From a checkpoint of a small mixture-of-experts model trained on Wikipedia.
Size: vocabulary 17615, 25.5M parameters.
Experts: 24 experts in each of 14 layers, 64 SwiGLU neurons an expert.
Training: a variant of Adam for the experts, 3168 steps.
Below are experts of layer 5 (counted from 0) of a mixture-of-experts language model. Rows are named router (the router's row for the expert), gate (a neuron's input weights, with its number), up (a neuron's input weights, with its number), down (a neuron's output weights, with its number) and show model dimensions 0-255. Each number is 128 + 24 x the weight over its row's rms, rounded and kept within 0 to 255. Numbers have three digits each.
Before each expert's rows: a language model's description of what the expert responds to; "raises" lists some tokens whose logits its average output raises strongly, later layers aside. This comes from a sample of Wikipedia text that the model never trained on.

# expert 18
What it handles: Noun-forming word endings like ation, ity, ment, age, ology completing a word, plus nouns such as power, election, law.
raises: ",", ".", "/", " and"
router:122116137082132161137151165166112115139126122129125152128136092150127101126168121113158121125139093117164121127161090139127097128108108114135130122162110134133132111106119137103151120101119143121135155148166138127166091103179112135117155130140183095144140152138127172088168086130147111139106094166092131139143117163134135180158153110141105189149136089159144126105137103110119128123119135114147144093089144161106090097115168135125114111110168151106087110149145135129141142113115120142115085166143099115138166113139117117104088126107143138145178131128117132167102121125165131110170089136142134132127133178113105116144115122122091158108108101154152141143089062142162113113194145146137121135100128129147119128145169123123180218129128134121143166135122138113098108145110091
gate0:085136126136136136136112140108094159128125082141127139175124110136133101141097153076114121142119111146152132122037081136137107099062112106134110166155123166127110124124110158125180130083147080144123161139142115124120115130155077111123151078139124112144122109095133095124135084153158130144126131126132122163135068112110162154155142130113116103123123128129126139158146132152111157119088067127152155102138122106113162133127113159124099144107129107131084080165122138111138158134166113134134109164137132096118157113135102127156140100119126106158160165143147131130131164118188081162139120150118139148079138141104093124099133147099116125143105135147136141141093134146150111113113134188138106140128147115136177140146103141136098148181101123109097147109113120123172153112115144
up0:155089166145152134135159134131140124123140190125121128114132147122092155115114136181114155116114089141130081120152118132089104106190163136118134107144105115131150138141182123124122147138124167130107116105126123118128157173112167134150120154144127119070111125127124112129142130127072131115159112121124138128097140141153111126104160136143141131127093098093160110090094136065152082154149196131172101144117131137124111137132099069131152118151140159132151180093124092142118123117120130131120132092138147161113096149105134102153072134120139134136148108123095141173161119146096171082123145131118131139158108171139168132162115095132114102130120130110108160125154095114119118146126143104119122124132119124129124078122134102157136094108113175170104133138125103168105130145204120
down0:114143168140129128130109165129080144120156100144161146173134139164106157123121127114195128151113113150130143118124158106180124155117080138149168124097129137150115115108100112136096134157106120128123129090115166098083129120113172141129105133156127121101145127121120162140098086125135158132093137132152144135145124108145145168125116124142113107127120150114133135119121149123175111101108145137156081115102112116077127102136169115118143105147102146103093101128152107128141112146133164122121123106100119113140111147124164100107129125077142123113133168148152142125097097128122121130169109128198133114086092133113164161160154150116136162163088168145131145085133133169169145123161142110129101110127107149191127155154181074157074083133099107162128150101132144122136114162105122
gate1:113124091141129130156118146140120104109161133124152155122105132139087156119162080108136125173116110096113142127138129161175112093115101159077123168088059104115121112074128122135122121132107072171100136132124107112172095142176137126123134146143113128137189114132138122139151118138129155126161138171135125116163123077158152135140114134092142117133157130176144153128076111141080083151145094143166132110159131103124136130134129117099118080088110120139119135120141112135187124125138120128114145166110125134144152168118126094115118125182155153165178121133169126155156126117104151130162122139091125139100154156150141128149137108120110129149086166115137141137134083102202109098120138152108162133129121103123182095123112118161136134125150153127131156148139127118131116103119130
up1:169132140118145130134132135107145132125134141117083126133142126126129094135117120132102145104167107184110129094106111166144126148153117127147092151147114121118117152181153115156141134124140167138129094152123099117104153105118127154153169139126097124102139165142152129139144130104123134147112109127163087118124127172119133128114150152142102106122096137134111146145118087149103102138135078090107131194128171173103158121117099140101123149178139112159139152130172162130112091113163149161140131119127126155091101107149129140149127117070134124093129100108107164123134119173160107090151190127122137148093099111110112047100127165141123178092170117130108089093154127130122166151122085119125092134177119122124102122112186120138125123167102104114092137116122146142156153143138121
down1:166125110177100113107139136095165156115102133118140099141168135145137137098125096099165132117129137106104151127117125162169146120106147095092143034123160137092165084112146117162119058172121092110093148130148111133107128126102123103134129111131105079143186140109098117140125109089138142127145125134153142108107141120106121159127129123123146130110130136135111127145112136115142147151085150103130103142141120066148132110133117125145099140105108120140143094085120082055116129160143175131120134108131134134141110148105160111110125162148164113117104137147150127120125154159136111112180175109128121108110135126145139108129140128127155129110158153107147125100154117121109110134135104136124114131155141166092158111127099099145159101121177113043073135104130114133144117081119138
gate2:127112195135188141131156134121097159130139123178107124145147135147140068100153146131135108143135133155131126120147163102159144082108114134144109125123092080161115101076116146140135101130124154109105112114135141126119118130160104155163156144143137126112158177158172161124149085142164187124110138121118095114127126138157159175125127104149134146189135108148094079143140128105181166143114135139137127153116083147129081127139096120146122122117181108116125100103162156129139112097112162126096126161104128103154148152109071124137083110100126144122156132130111149125106099108160095108133130103150136147103150159090074132115153150097125101095168129112129108144135114115150118068151129140108126119140122145124131184141146137138099137108138116118135132104134168126105100129127137
up2:105124096141088093125110146115125136130113179104114107104113172111102149140157173186111136141122108109107127140097085142140103151156144122146140172137155117093127157142136140102108120144179119138157151110135121131122170128124138123114117101121113119126122129118117100162133104105096125139155135143129150147125126136121138172158106116145114096091125124095146142106133136155156101154159130062174109171131136111130171154092145130127102173112069144107114093121082137160093108141116037090179109111100112113090094157159143093133103108113131106130116087126130132130152117123165142117104144108125118144125125140103147158106115131102127119141135156116144180110149100121114132144132115105136116095100112160178149107121146137138130108172149128169130165131167116171121159121176097
down2:099097175181150120155100107113120155114103104112132158155151143172097124088122146130158121121129134139132133111125123127162165124112159122109122064151143132150114120120114177177118102187155101148149149070111124144132123117115123138128138099129131139111139144145054092155155124116146103121156099163166126123160128135138114126131113162139152143139127145120133128148141141126105120127158134124146078073118129122134142160108168125106136126187084132146129158152135142123113129143132143127124117132160178099105128143134117131161120140129112120130153104110112166131164116125132134161153134095147179133071100099129132103114077106117156131137130117145139117142146095111076158150129150109183112145150101147111136126129142114092128146187123147142172151115124091141209073130148125
gate3:107117145138150113151125128109124118124108086107174138146143093126100150168094142091134123101108145145113156161104119121179127107147151128116094091115107136128127159094127127171130166143117101081095108139128099134109138129154080119102149143168080138137149094105101144126131132082110163135140107125098115112130127107156139189062166128114150112130126133107133166087194118118136169190124122158147121089165085095132134103155110080154125125165100125061152143115122086117117076116135107106118146126132147133152104108117143137136149125104137171113132134158167117093105126143124135138120150093086104115136154125126145098153115120133117126156144137131102128094136124138146105130148109158109180100159179119088160092127126112103116129114123121137125133120113131114119086114110170
up3:154119162104141168083132120135118111112120139104110145103124135123091124142149140077154091131097136099178140104119131106100162113086143113082109099132120158147134122112142113144119155151154132133117149137147125157100141125130104153158092113083139119126140136098120143087132135130120142157101106138104143122140145142125135103143090122132147139152104096144145143094147101094158091154118139126111098102148121116150139102129129097080160132122116082089192149149133136123133163100147131114123094153110152126163130096163139183136122143152123148136094151148136138138102133084143112171132153115145102107109123176189137075145099129154106129180110121115136124137185132123184099052169109148141163127144115107097169099133092105119114170090132139132145166116139138129107143149106142
down3:114111100121097101154126193121105134108132113140107156133135128182154091122163137151113147119140134134140120102129077121138125103127089137098147103120106141122090149085150070092122122100136097158138131148131135155107102129128141106129131159121185193161119121139096165107112147149157152135129148150084120104119120149176111099164113123135128096113123069080155145129145155132075089177140134123101151113122138144120117103145130138118119088142145109142181128091116114138077118145126142098099112140126103112147152138150127139135108164140108128148083130122143121137122126110168155106114136125172138147148161111122140170173177070133134133115115121078126158161172142151120141126150156133130105139114133111094117130136077153112104152125099086098085119136145095118126128133149099
gate4:134166150132102109174130154128092123124131088140130144135116131177144127157116107117130127125147105145075200203158127160109112083101132136151097114102113117120106117126134142113120112126107071114096079139083135103181108130146181138095099158120126147120109110194125156154129149139088104103101088124127088122117138139078135134116114143136153119105169150163159139139127120125101121141086109122121118152136174127081105128115118115114146130128128139132114119136140124114119096119128141130138105137122104168172127128114136062127133150129174155120175126133096147106171140156132174133147112147110131109131139130143133141134140147136135111105131108074095151118121119125149135107121166127075109076143151128102133074102155135119139120108117111090107146174125160141098102109146098
up4:119110104114121116089100126129138121148123159105122082109132101115135099158123126121132140130108144093169120128090124148146138131154124169140136150127123144104135111112131109171100113136172178085116177091122164105109136068072136087151134153144127143151103132112134117124079178130155128145124175084099144140136099137137115159129136182102102110174110099116128105116167129103141160131119121102109156190120108124131138136123132140134132148116151130141121132129122180118158150196133138158162121139161141166118114118105118150187149080119115144111072129115119083136144134135099107159110127124133131127108108139067103169114122069146132140141121107152147121098140144167136192138113097131162132128140136118109103100180153119106089112139126137154096114118146127126127130105156138
down4:133152135124099129171109095158165108102118114105083144158067196117091164129158137116131142092113091097117146128116105170149091117137103153122096130133130119126124121167137138160112117141145073122092110127127191127154113144104110139136128105144105101159136121123117179155121135123148122138132118136130108146150146133159163111144080134140129156128121153112129165125118150109151103153158123126136120099159134192094095123126121133119142142132130132130144094179198115118127138111124112160105122177103092120120098116131136139145149150131154109133140132158114164133173100160149178101176186128113156139167149128127145110172116139129115129160175136111108174125136131104146095141135134146108126088139129130096123110120109121144149130156106150161128213114154127110100116108127142

# expert 15
What it handles: Short words and first pieces of capitalized titles in music and album articles, such as out, back, cover, S-eat, C-old.
raises: ".", " and", "t", " of"
router:105078152132134157123129121089140096136127163107069134145148095118185141120101177096135090129077124111139118150120135118095107139175126139123131135122146177112143163147097113125114105144109145110132164158160077134128171100065136108095170137153139109160117142148161114091143116110143082112146127109111138128177115135096139130156119128151106135132116162130157095194090143134099171113106170138124120109158115137148110128111139114104098107124140126155149161125122130118150129115130163112049113099168146106118074119142138124133127135138126108161088124158123116112177140103142103146134141099109104098096111087170136141149097096123131152109122154114163108099098164134113125156101121133140104121176138113170154123130123134151124142113134132177121143123113122136133094137139127
gate0:117137117136096109136139168124126107175139118126096165151130124143143124141111152130123118106173111130134107133131131136111129126141104142152172137078167143119141132154136148124139082140120136120133143156123128170149153119127115147146179177141130144138122124156134112126168115169117120120176101104141114115121107112184162200112152087136135158133108166168148089153127119143090138120119117172132090133169113144132128150080117128111136128104151111138170128121105105158130138108132101159125179102117144137209124131117142175150140150136170087139135100208167095117122109124147119118143154112163128121125114119182135089130148157109138144119119132137199098138084157087105128102124137147115135102141103155115159106134149132129114126123109100151106105109165159087089120117143132
up0:076089155113085127148105123105129190107127123120125138135117081154133162119124133115104148130156150132163147118155066164087091158131106099170157140105169165112154176119128103107161148126111132113126112133075163094160139099135123095134139168126108140100145153122140126124079143112136096123116140112157184149117117132145101117150170103136123136131100139122113110119122118121113090148111119146126126142095143108124145126070104119157109138098125101144109136138093117166143138140137088110148141129111141120119171127137128125155111113179084121115098123149074124165125087115119133115094132134137093180079137139139107112104106132136084112151065156135114113143107122108091107147163115104107145129115119153091138094190125152155114129108146123135168129130127118101151128177126139
down0:090146147143134128149115124157104141164118137119148121127123090175082104129136080116080107122080123125100106105111138127156155104139120123147140133146115142124169143166164111164129125134141143156134110134097103130116139159116110113114148120128110139128098150125157150135107069169117120132158162176135123075111132124107081125086160103145103128145113170162077151165143092152138138160133144153135124121157128129034145116128146123141081100112132103117114117106134140113141150125163176125132107164142143155099083141115092133086119124088119121119104125097111126111164161096075108144125151168128132098140147141097117116108150154119127106104128165096186105127144134100113116111167136117115137141145141104136171188107156130130123111113095155135094118110132154114105110119168143
gate1:158097134109130131116140161135122153140141147115104148163082162209107127103126154086129101132159106138139098122177151128118117145144112160139141126136112116148116117134120086087150113066158138135159144136113143154111114120141082125096156139136141117143139168122127116126201113117115067119137113108121097126121120104105157106105097087154137136128143172148134123108093145135145202112109138144114150108123112095132075131134159148136137142120129111124124144163085106122142117102075143126125148097115124151114130094103149136151084131155147132169115136123167092165145092121115156100167143132146125148147144155162086191130131115107121144155121110135124119150073085113103116115137141108129064137124164109111134126116122134129098152103132104137129135121165103172133086148148120
up1:094154162114146126099143111145110142132097151099193135116163122131147085153128064125131174146168140126141173100131125115140135067154075161135120098154140110150140115124137138133141123133135138093151109137134146096136110109146112116134120093125108127112098153125104131150125128114152145139127148135103097080149126119134143157163108111076124187147131105102125092112126096136125127107131118153099157128117084157082130086071117107135143090155172110146184152121147168157070130123129112156153098163170140167148149134126133126150114123183118150134147094138089161123134115123132087119118105143128143178144138123113096121144135116148147157130119095118097147143181145126121121102108114145089138169133133128095133147112126146123128116152101121092194116102153155100118118136124110
down1:092080102133181111118117109168115104156133147100101143160130157122143142139127138125125099119103125077113106154171115128145142125138101145132069111092091138105099171104156140146126125128090159152127117128149100126096147145113152143117117093135076103128133117159137108122142133154145180122137122084140154140128137154153127119125124097146149089107124149116160121124110144096144155162165129137165093084150134148132143101118150147109149159129130133156137133150140142167142095137111098109084092179102138114166153070142123112163141130136099095091148125126170136140150168098151142144120152134102150098172127124114173115126158140103149130079110171149158094101161139121170129126146103129097103107129131122154130148102133139132134142112132083076115149192142113126144087151163125
gate2:144109069163141109134148165135110128143136140139136150176109189071097154114122141087117084151086091117122125083115158144156137141140148152118151141125090119149127123133152159115127095150138129105125094108173141150127138156138117134127154143113116130128143117102125117135104155100102090149135101101136119114155112073136101151137139137140115104113120158148116140135099118137130107124107165094102178134127118145150132122170125108091139192079157111144122145137132131117121134102108118108140121129152091160145069119141138131119117109110115141136139114161115101118136104102142148137126180096139150108106092167120120152126105122130170091142120094059140147067150119096087151168139112082117119129172148102134167143113094120162107138103114084085114122108169138127084123151138126
up2:133099134083141106113137064116096130114117130126100159139150123144152161095125141059101098159173113156118166115112156110135137118131165099064142130165104164158117169139142166119148126156183098103125177123161146097130123120118125091125138104104140111122127121110129116116155151093129083179130092156138147153144086090133144126118107142163120117160108131125136137127165119109102097080104126125128106118110088106163158093102110136137126145187127118128145115113145106119119147121098163087154154144164113151125110139156118133117103096118099099160112110122140110144135143125119119119088139146114128120136111130103147120142073098142098115137049095108170118121150107137143148160137125099141123171183133110112135152115140136136099090125099098157114118121138116124156100142109137
down2:124159115118147104133090164118112173115122160060165126110147153114141155145121175114081122106124138152118149116110146081100120160136125119085147094175125139186129125132068124083098120121091129114173142130096074165125117136104114125147141115123122148156105136103110133128116106124105108133116143133123147139141145093138123136121134122113139096102127114111106111137129078156143141131101135113133136111118106100120099079119138108116125120131115154105105153149149095134133132134110097133133076053135064104169103149127148144150122106102149150108107161156151119123108140174104148128121111083149156103145148144121132152134131122146124158095098168104113175116152136141085139168114147134144099132113136085168147154089107122100072086160118124139082094148155125135135124136147132
gate3:105127136117134140128138120157128126110125110113134111132116118134105137152104105086162118077090106123161134110183129093129091135140129128107131090134130181135109143102095159161068151114073124140162113115151117144195125128153153128095137127140151131130124137144098121154095119114128130138110170137145124141114129133152170133167107137135130160157133125146150130155161116146100140119099102148117123108136137159135121111113102128139101122141184160068117107137117108121121124127110172163099128139098165141194117173125138121169128161111097094160169151170111124119142118162134139121127095131133143128099186149138154111129125105124094119118109156128183134147090144161089127136130135164117126140134140113100148104116072170127131170167113144160123154106162151118172154105058146
up3:117144127087110114102125129120140098178094153112120136144138154144168105102120126144103138167163138124127119153099111130126141104146120104104118147108124143081154166137160106146147109083102137128138100108098129133127130112094111116151131115135141102131173124101127112124108158122166150116128098136135177127152109113107094137092116114093164089064122127105134159101178166128132131150149150133111145142111110145130126114127170157138154145140138119172149143143139156147136084115150099106130112133143152125083138124132150145095094123136152175056080069120151160136118091149095119152135168144125129151162173112117155129098103128134137149203101093146104114172191163126117142117119135128130144112125127132119130111112177107130150085086134122174161099114110129125091128147136106
down3:100120137122132124148127114109107131134126094157155126130147146162131125109116160112123155132138146121132120134099096099118144087127137083108148116127098150149108127168107102121128136129137105134134128129096072109077111094132137033135130140139129107120149104148128093126134123105154134125073132101135129147141172145130116124112113166107105099141112095080139141081119108102111124142130131082117139126114114110103109117141141118136155096138097141097133168055103068082134146107116129084139163114143133133146140112134101130123125166108104147106100079117125136113121129107086149146153105110072108165100149123168161128167126124054137174142125148140126145132128123153151129118142109148171146103145111173106132113163117127131063089106141133144128090154070153125096133108147123
gate4:158101114119087142105139149131069119113156094129136093145124108112112139089139144050128116147180144100143135094126175120144142083133147122065150115138103133161120149109122143108125123155112134145147131087121130104097109124131123148088107106107156137121094109131134115127126125123167109085131107140110106144091148136140166093079136148131137131134155152167123115101165115163156121096096129119164110165156110078150152076114159118104141152141158186138109122114132157147124116104182145133161120083113133100114136101127098116117128127137159148122128108130157151178124103109171144152140145099107101139114119127112095126155158177063119137169113117098161173114107142133074137147141113119127117158128114138142137130152079121128134132149123099149111121146141153119094096109118148
up4:107152149135169088130114097112165080154142111164107125111150106118120112098133137155087161147091135152114118134140131155143130153087183098141139153096129129137085103143101121108148097110160111109144123127112099174170120155122107108108110117160157120136115152117142129146127152107108125142188138091109154130120123144135081152157093121130144111135142120158101118136086112106123135134156119119091125132156146177087124136124134184131121094089117096128145131107125141182133140147106101144107148117104155106154103139110116144128177149125101113142147148132106134114086155105082160113127131145123125100145100130075138102116140100144159100128137151132109093159133150125143133099082125103158177124073161141129104146083121144133148183106129163113125106130127103136126193126152066
down4:124109153117129147127076096121152130134157148111134133066123132117108133143100133120122113195117135094137113083102132150173137130104105130166091105102161159120142100081115074105143106137105130082104160169134147154128112118159144115135152118158090131154097140153152112147137113132114119131113100127123166132151112178164077086156138102128103126136108077129128128150087119112107083167143149183102137113126128116106106150141163128136113112123108104127125137123139146132109126141156115108116124110131214130123120120158115136102130098085102147131131142080126124152135157112122107135228114130137118114133125109125106113066095152148131119153111099123115121152146117105176070110128119138121100139123131125148163143130124100153143141141145092114133144133156126120096128102079134

# expert 5
What it handles: Capitalized nouns after of the or in the naming places and institutions, such as County, North, World, Cathedral, family.
raises: "'s", " and", ",", " and the", "’s", ";"
router:120110186120108148158057134135105131135127135150144140099166091126142099118135162125115104142136159110124170119106136086112132149142107114106164096099162142133135123110125114121104150115124104126142141118157101128114168111135118121170107155089151090140145106146136119122064153145120128133120096120115145137115159114127097159173119128123157140133128115146153134107172100168096128125145140122120104162080075111119136126116135139141123142142135080104147129109115139124133181121153126133122136112143135178165171125134128151120133064103117088164100132113106098162122142155127136157134084114124157139100175119128127159070077151178174115121098082135134125149100110149129169150131180139168156086125116133102145141144111157083119075135145156136154146159095124116129117123131110
gate0:171122154150128144142131150109155177115138125141157143099132177097110115100142110172103122115129092100117135140151092082133095118110167125112164106173124128137132126131178119205141138089140113130110128107122141132158132105104171110143120107124120180150159130177116115121147110150165138106147144155144148145168090126130123131131140102161144096168112114128134143137108182137136128133186108136182124104111173149121133144160128130119131116167121161109138102103137127112170103060137117156083093129139151152096117112101097118112132134158125152128137132134108100096166113126119166161122137108146168091154133120158186109139112131119162158122145119094163108114092119138136127079137120134162105131150156115142110157117165122128166117107130147121099185131113154111119120138125097
up0:134105112128131134165129086168111153120091100117108152124113182135117119146182136134159079154125124131148130120114123130152146122128122137097050156121105137177127153126146145171148118081081137156094099128148145128106108140127132139128164120151125134130118172120114109146182110166109081159100091138110134106126140133100103160135190122094142139154148129155124142115120113150102169147139130144134118156136143089130107091119145127138098140115149142139062124079169110117119120142123152162158120143131115146105137074136128119122142154110151146126143122106127138093121085143167115112115105128122144134163138131121143135194142104156138147146138140163129110153135147141164087155080114130112141141088109091137096098172150107164131125136122136146190152118155128154125144091172097
down0:132116123119119136144124153179064129122154107121114137111179175112153181117093101080123118149143122083127136177119158094134151082164132129147118135144131127171136113130161126131168124154132112114135104128168105112151104095139142097099125133127138122169161117105128128146085181148082129133119129136099118135140165144108131151132165130143136119114106103128108108092113088136162137095186105119120115088145116121129135159090132108087146162179105137161127137158154129079196144144125129175115135105138177149106169121145136145127089139105146128130126123140154138105134107088163116108145138163139156125102130137097125160127160156157111119121114172147115109104135106127104135149108144131130101148152130155149162113134070115102111065082127144135124132128137084142135135137109106
gate1:079108144133126115101126132115166120175138160146133100142142161161115102120099098093121130102090134138151127142108137112138153103103090153136106123131112141111128062101139140130096118133140117121101117141181126126153142140090126124130140144140111134139102130159112125152117068166142152124169100078157084107109167096139163153150086159137151165164106179159136175075154118148161108172169157144091167137135162120151127124135090154147176136139109130117170145069127137138145116133168121183100127125170163120124139114124156125140134118102147130134138139134093097146142171172096137156133127099149124147102148117192145107154139124119127128151120110135119135109164147129141146115180113100136111118142118112112144147146127114108157103178096134101123118131091122125132144137128150
up1:097120125135125096153140142132165118123119100148143152112107142128166159123150125153159158118112151121125113130104130142124145101150127123187109184099144153104101117145103133110116150151129105179168113121119107112112128125073152135109078176131110122141104079099160088138076121167120126104097070101148117107181144095100121098133076129165112093132100138145132114154112138154113141136106125153143161178120126071133133144109149141109127135099112135149161154110116154124140115167187180103150119160121115142146135097141157136130126111080122108092096126122151118138135138124155150089133161101153122131097127111179116104137151125134128137125149122125150126112127129177154162101137094101108107127130100129082132149124135087107146082159118112112155094132101088080127139100119136
down1:112140117120121143085135090101136109108102129158119119119115172152129135104097115131158103104084118138141085159117139122120099149106126139114072133118121162085125139107097187121105129143144094148132105128190137114125126146121136132191136134122143157110095101180160120141094114172124098101175087120130098103172124108104129063105147121141148149099112126087134078103122094155162134104140148161164130165122164124139127114126087123202166112157137119137139090122110147160125129155162103174109156106156132126126084101107165134149133164094146129126170119114133112122125124105127143102110121103109089091174148134142122164134118135117165119116087105104112108099134112139137160120140138118136111137123114124139155135130108124116143133115143153121130109146139101143056119120162132
gate2:177085104110154095110121118144154080195139132116143100138101130111128147118082157061080135121135099121130145105102099133147156136127132144136120112115105156127168156116115082119147137138095164117106129177151141085127176112116158132126139134099125156152122179073129108140091079116120123144147154124134148154146148131103153123134146099104129119132164145121138118124131108123115154124112178121121113157139139163136124103126119140135118115113133131141121127121103121108110127118134126158141117122122179120133112099130114122146143131138133108111120105139115100153116158108073084139121123144120141069146150121096187171133090139149179075149122139123135146108093158105072124164146151154093132198173175137095100146167143137107150105093126109135126100127119136133114086118145115
up2:149088122122118137113131119166133128174151143123145137095107136096136158093131094110099080126131117100163149120104164152113111143141125134107132125150139074123103148122154141095131142140107128098149119155160124142116119151147102157151149124130119137074137165105121100138080107144162134157109176091132104123134151161166150130135099145146128157108144109160141103161176129119133146103082167105065110136099153118177188121132119112120119130088144137104125102098148143112104148170113116146166095112091121168162139111139122132117134118117125114113146176127087125109138165156121133121171109127151158109161149140120135147131142200142081164128123112124159128101099139113119114138161140117080129124137159144090079162123101131149103123110107083167165143109125159123147105100146151
down2:124098094142136124179121120109092106120119145127159107103127142144145139156125197138150149116153130089114109098133131145156133106132120177103112137048135134114108144096091121159115121115135163095100092101136175094130091121088171165094137145114084108149090120142119108116095142145144131118128144156105137120093139121144112104152099105133153149120178125119145145093115136107130160119121106105126137147138162140116129136121141151178120130125112120113137135191165171174150144079140159073145143103104098151097151140141126130168158154125127097101094117128096121134124168156081125145093115106098112161113129131166139143091105133122097113067176110142117168140163146135111110169115136099115117136130141125147125120139140100080122110094133145167122134143104132115099129143135129
gate3:131129121085135136149108163172138103158119130141127114134125083139142062164054158120126153143161125106145141124115107097103153136131112134121135135117148103121147093114132115112114123128128138092106110151127108119119191155128124136124106152125153137117128122115125112129113139108138145119159110153152141139127185124106124130091124105120122099118124061148153176104127083153113121164136121122103127111116099159123112073186092084130090149111099123125130120117178132119132154119150087136116117117102145111133160146124141122088127160149119113109136085111095128150138164131117179138199092098077175143104112138117158106146128164125162074129109126135141120113109150131140145135120144110131094109200092098130127131089100131107151144115118111142085188157101135111150126117118140
up3:163133110143126110116188122103116134102183124112153113155105187110077175107150107145141126116137125160110124113128106115158127152119170145125127110137115133091125159120139161123135121171116140145129079092160149123133113100137148110120161116124108189121104143159124113123169108121131093148151141130083117141123072145152117111152164156150155123126125157125129088120116191118141120098153129137150124121132151089091127164106137155161139124153162133136092149093128143096162116115113126131144134127197149093102080091105071124168096126108134138101144157118110113129137119119108117085099151191120107077144085143117125151121137126097113126100132161125106152154118105132131097120107115126116146157072124153160131133154147100120140143134130098129122080092162137148112115108118109
down3:128128088142132166105114136126102109096157130101132137164163123124099139120124159147100136138152125142107157091091112115138059125130142187104116158166111120181144104129121136123129118147151148160143106137118135133141164149146151131158098108118106117103127136156089133121095119126158158097147113103111099105144118136122108152162137134080111139138155138133129116153129110146210112147105134124140157173107142122146150166130174154122143139115133171134106171132091152138117120133106127193105097140123132121182149134144114192113157144154128098178128144128111082095172121091103146159158136119126142158150126136137118114144155126105127144127084088144089088133163094151134095137153106126095119129098078152129090169123136124131154140136113131135124106130126076101143145089144103
gate4:148133138131124095114119132150101112139126146160155108094117157119135104080070133129101147141132133130148111119140124111128087139127125203133147112098142137108154158119111085081079134125121091114117110115115117166113135179126129104126078160149139169119166147147135101172103097131134130115190139082126123127160193088117100130139088143119130098166160159152136111114149075138133145106144168107111137136147128098143201121130110136131130108118124122124120093138115166111112120168142143189183097138125121113146092080121091090137115121139148107171113136099131108104160136099124150149133118153121142116147124132111163121124162165131120161126130151146144125147141132131137097146157146100112120117116138132086075121168105131120114123123136102131136119119133154141195144108129152
up4:145144175126123130124144091133074134157116142168123108107080132120174144099104144135146117141133128106132164097149083141119078157091103157137132103111177146113188127104107126132085138131150142118097107109156130121141163109116152138163090164110145125134149127143166132131127138112141118171158103096083153140141147103137132126139123095141122134153142157089168171099124129116119146135117160127124113161111134125158124089145145132134128133144175105131155112150111141111124143167149136147138101120091135130157125092098075141107134132094148086153125119141133117156136115140097115155151094162132164104114128128169137174112145129154144120098112136152142120154171136143112108154135190084121078100182116130139059141084091139104131111065167116128143118135138125121156119137141136
down4:131123120097105150147129113150134088098092096134141130114073100130134150109131128174131122108164130171153118113083092123114157153139109104119102117125111124132129102129159148135128157117119139133124103089115145112158102131139136117129132140130123181132106102136102108125160125097138139142110157134091144168101101160090130148189125121097092198155149137126162121146080091128079164160141119109128141143110091152068130128104138157153088114120125088102123167171162131131107119120151136090140128175135126138156100121091093168119148140140150091124115103164128114132134123150085129121151160118094120142147135126143116161141057129104106104114131095159112141118089146130132151135088152089133096145136110121114104155113089132105138046115154143133142115146142118105130103145116157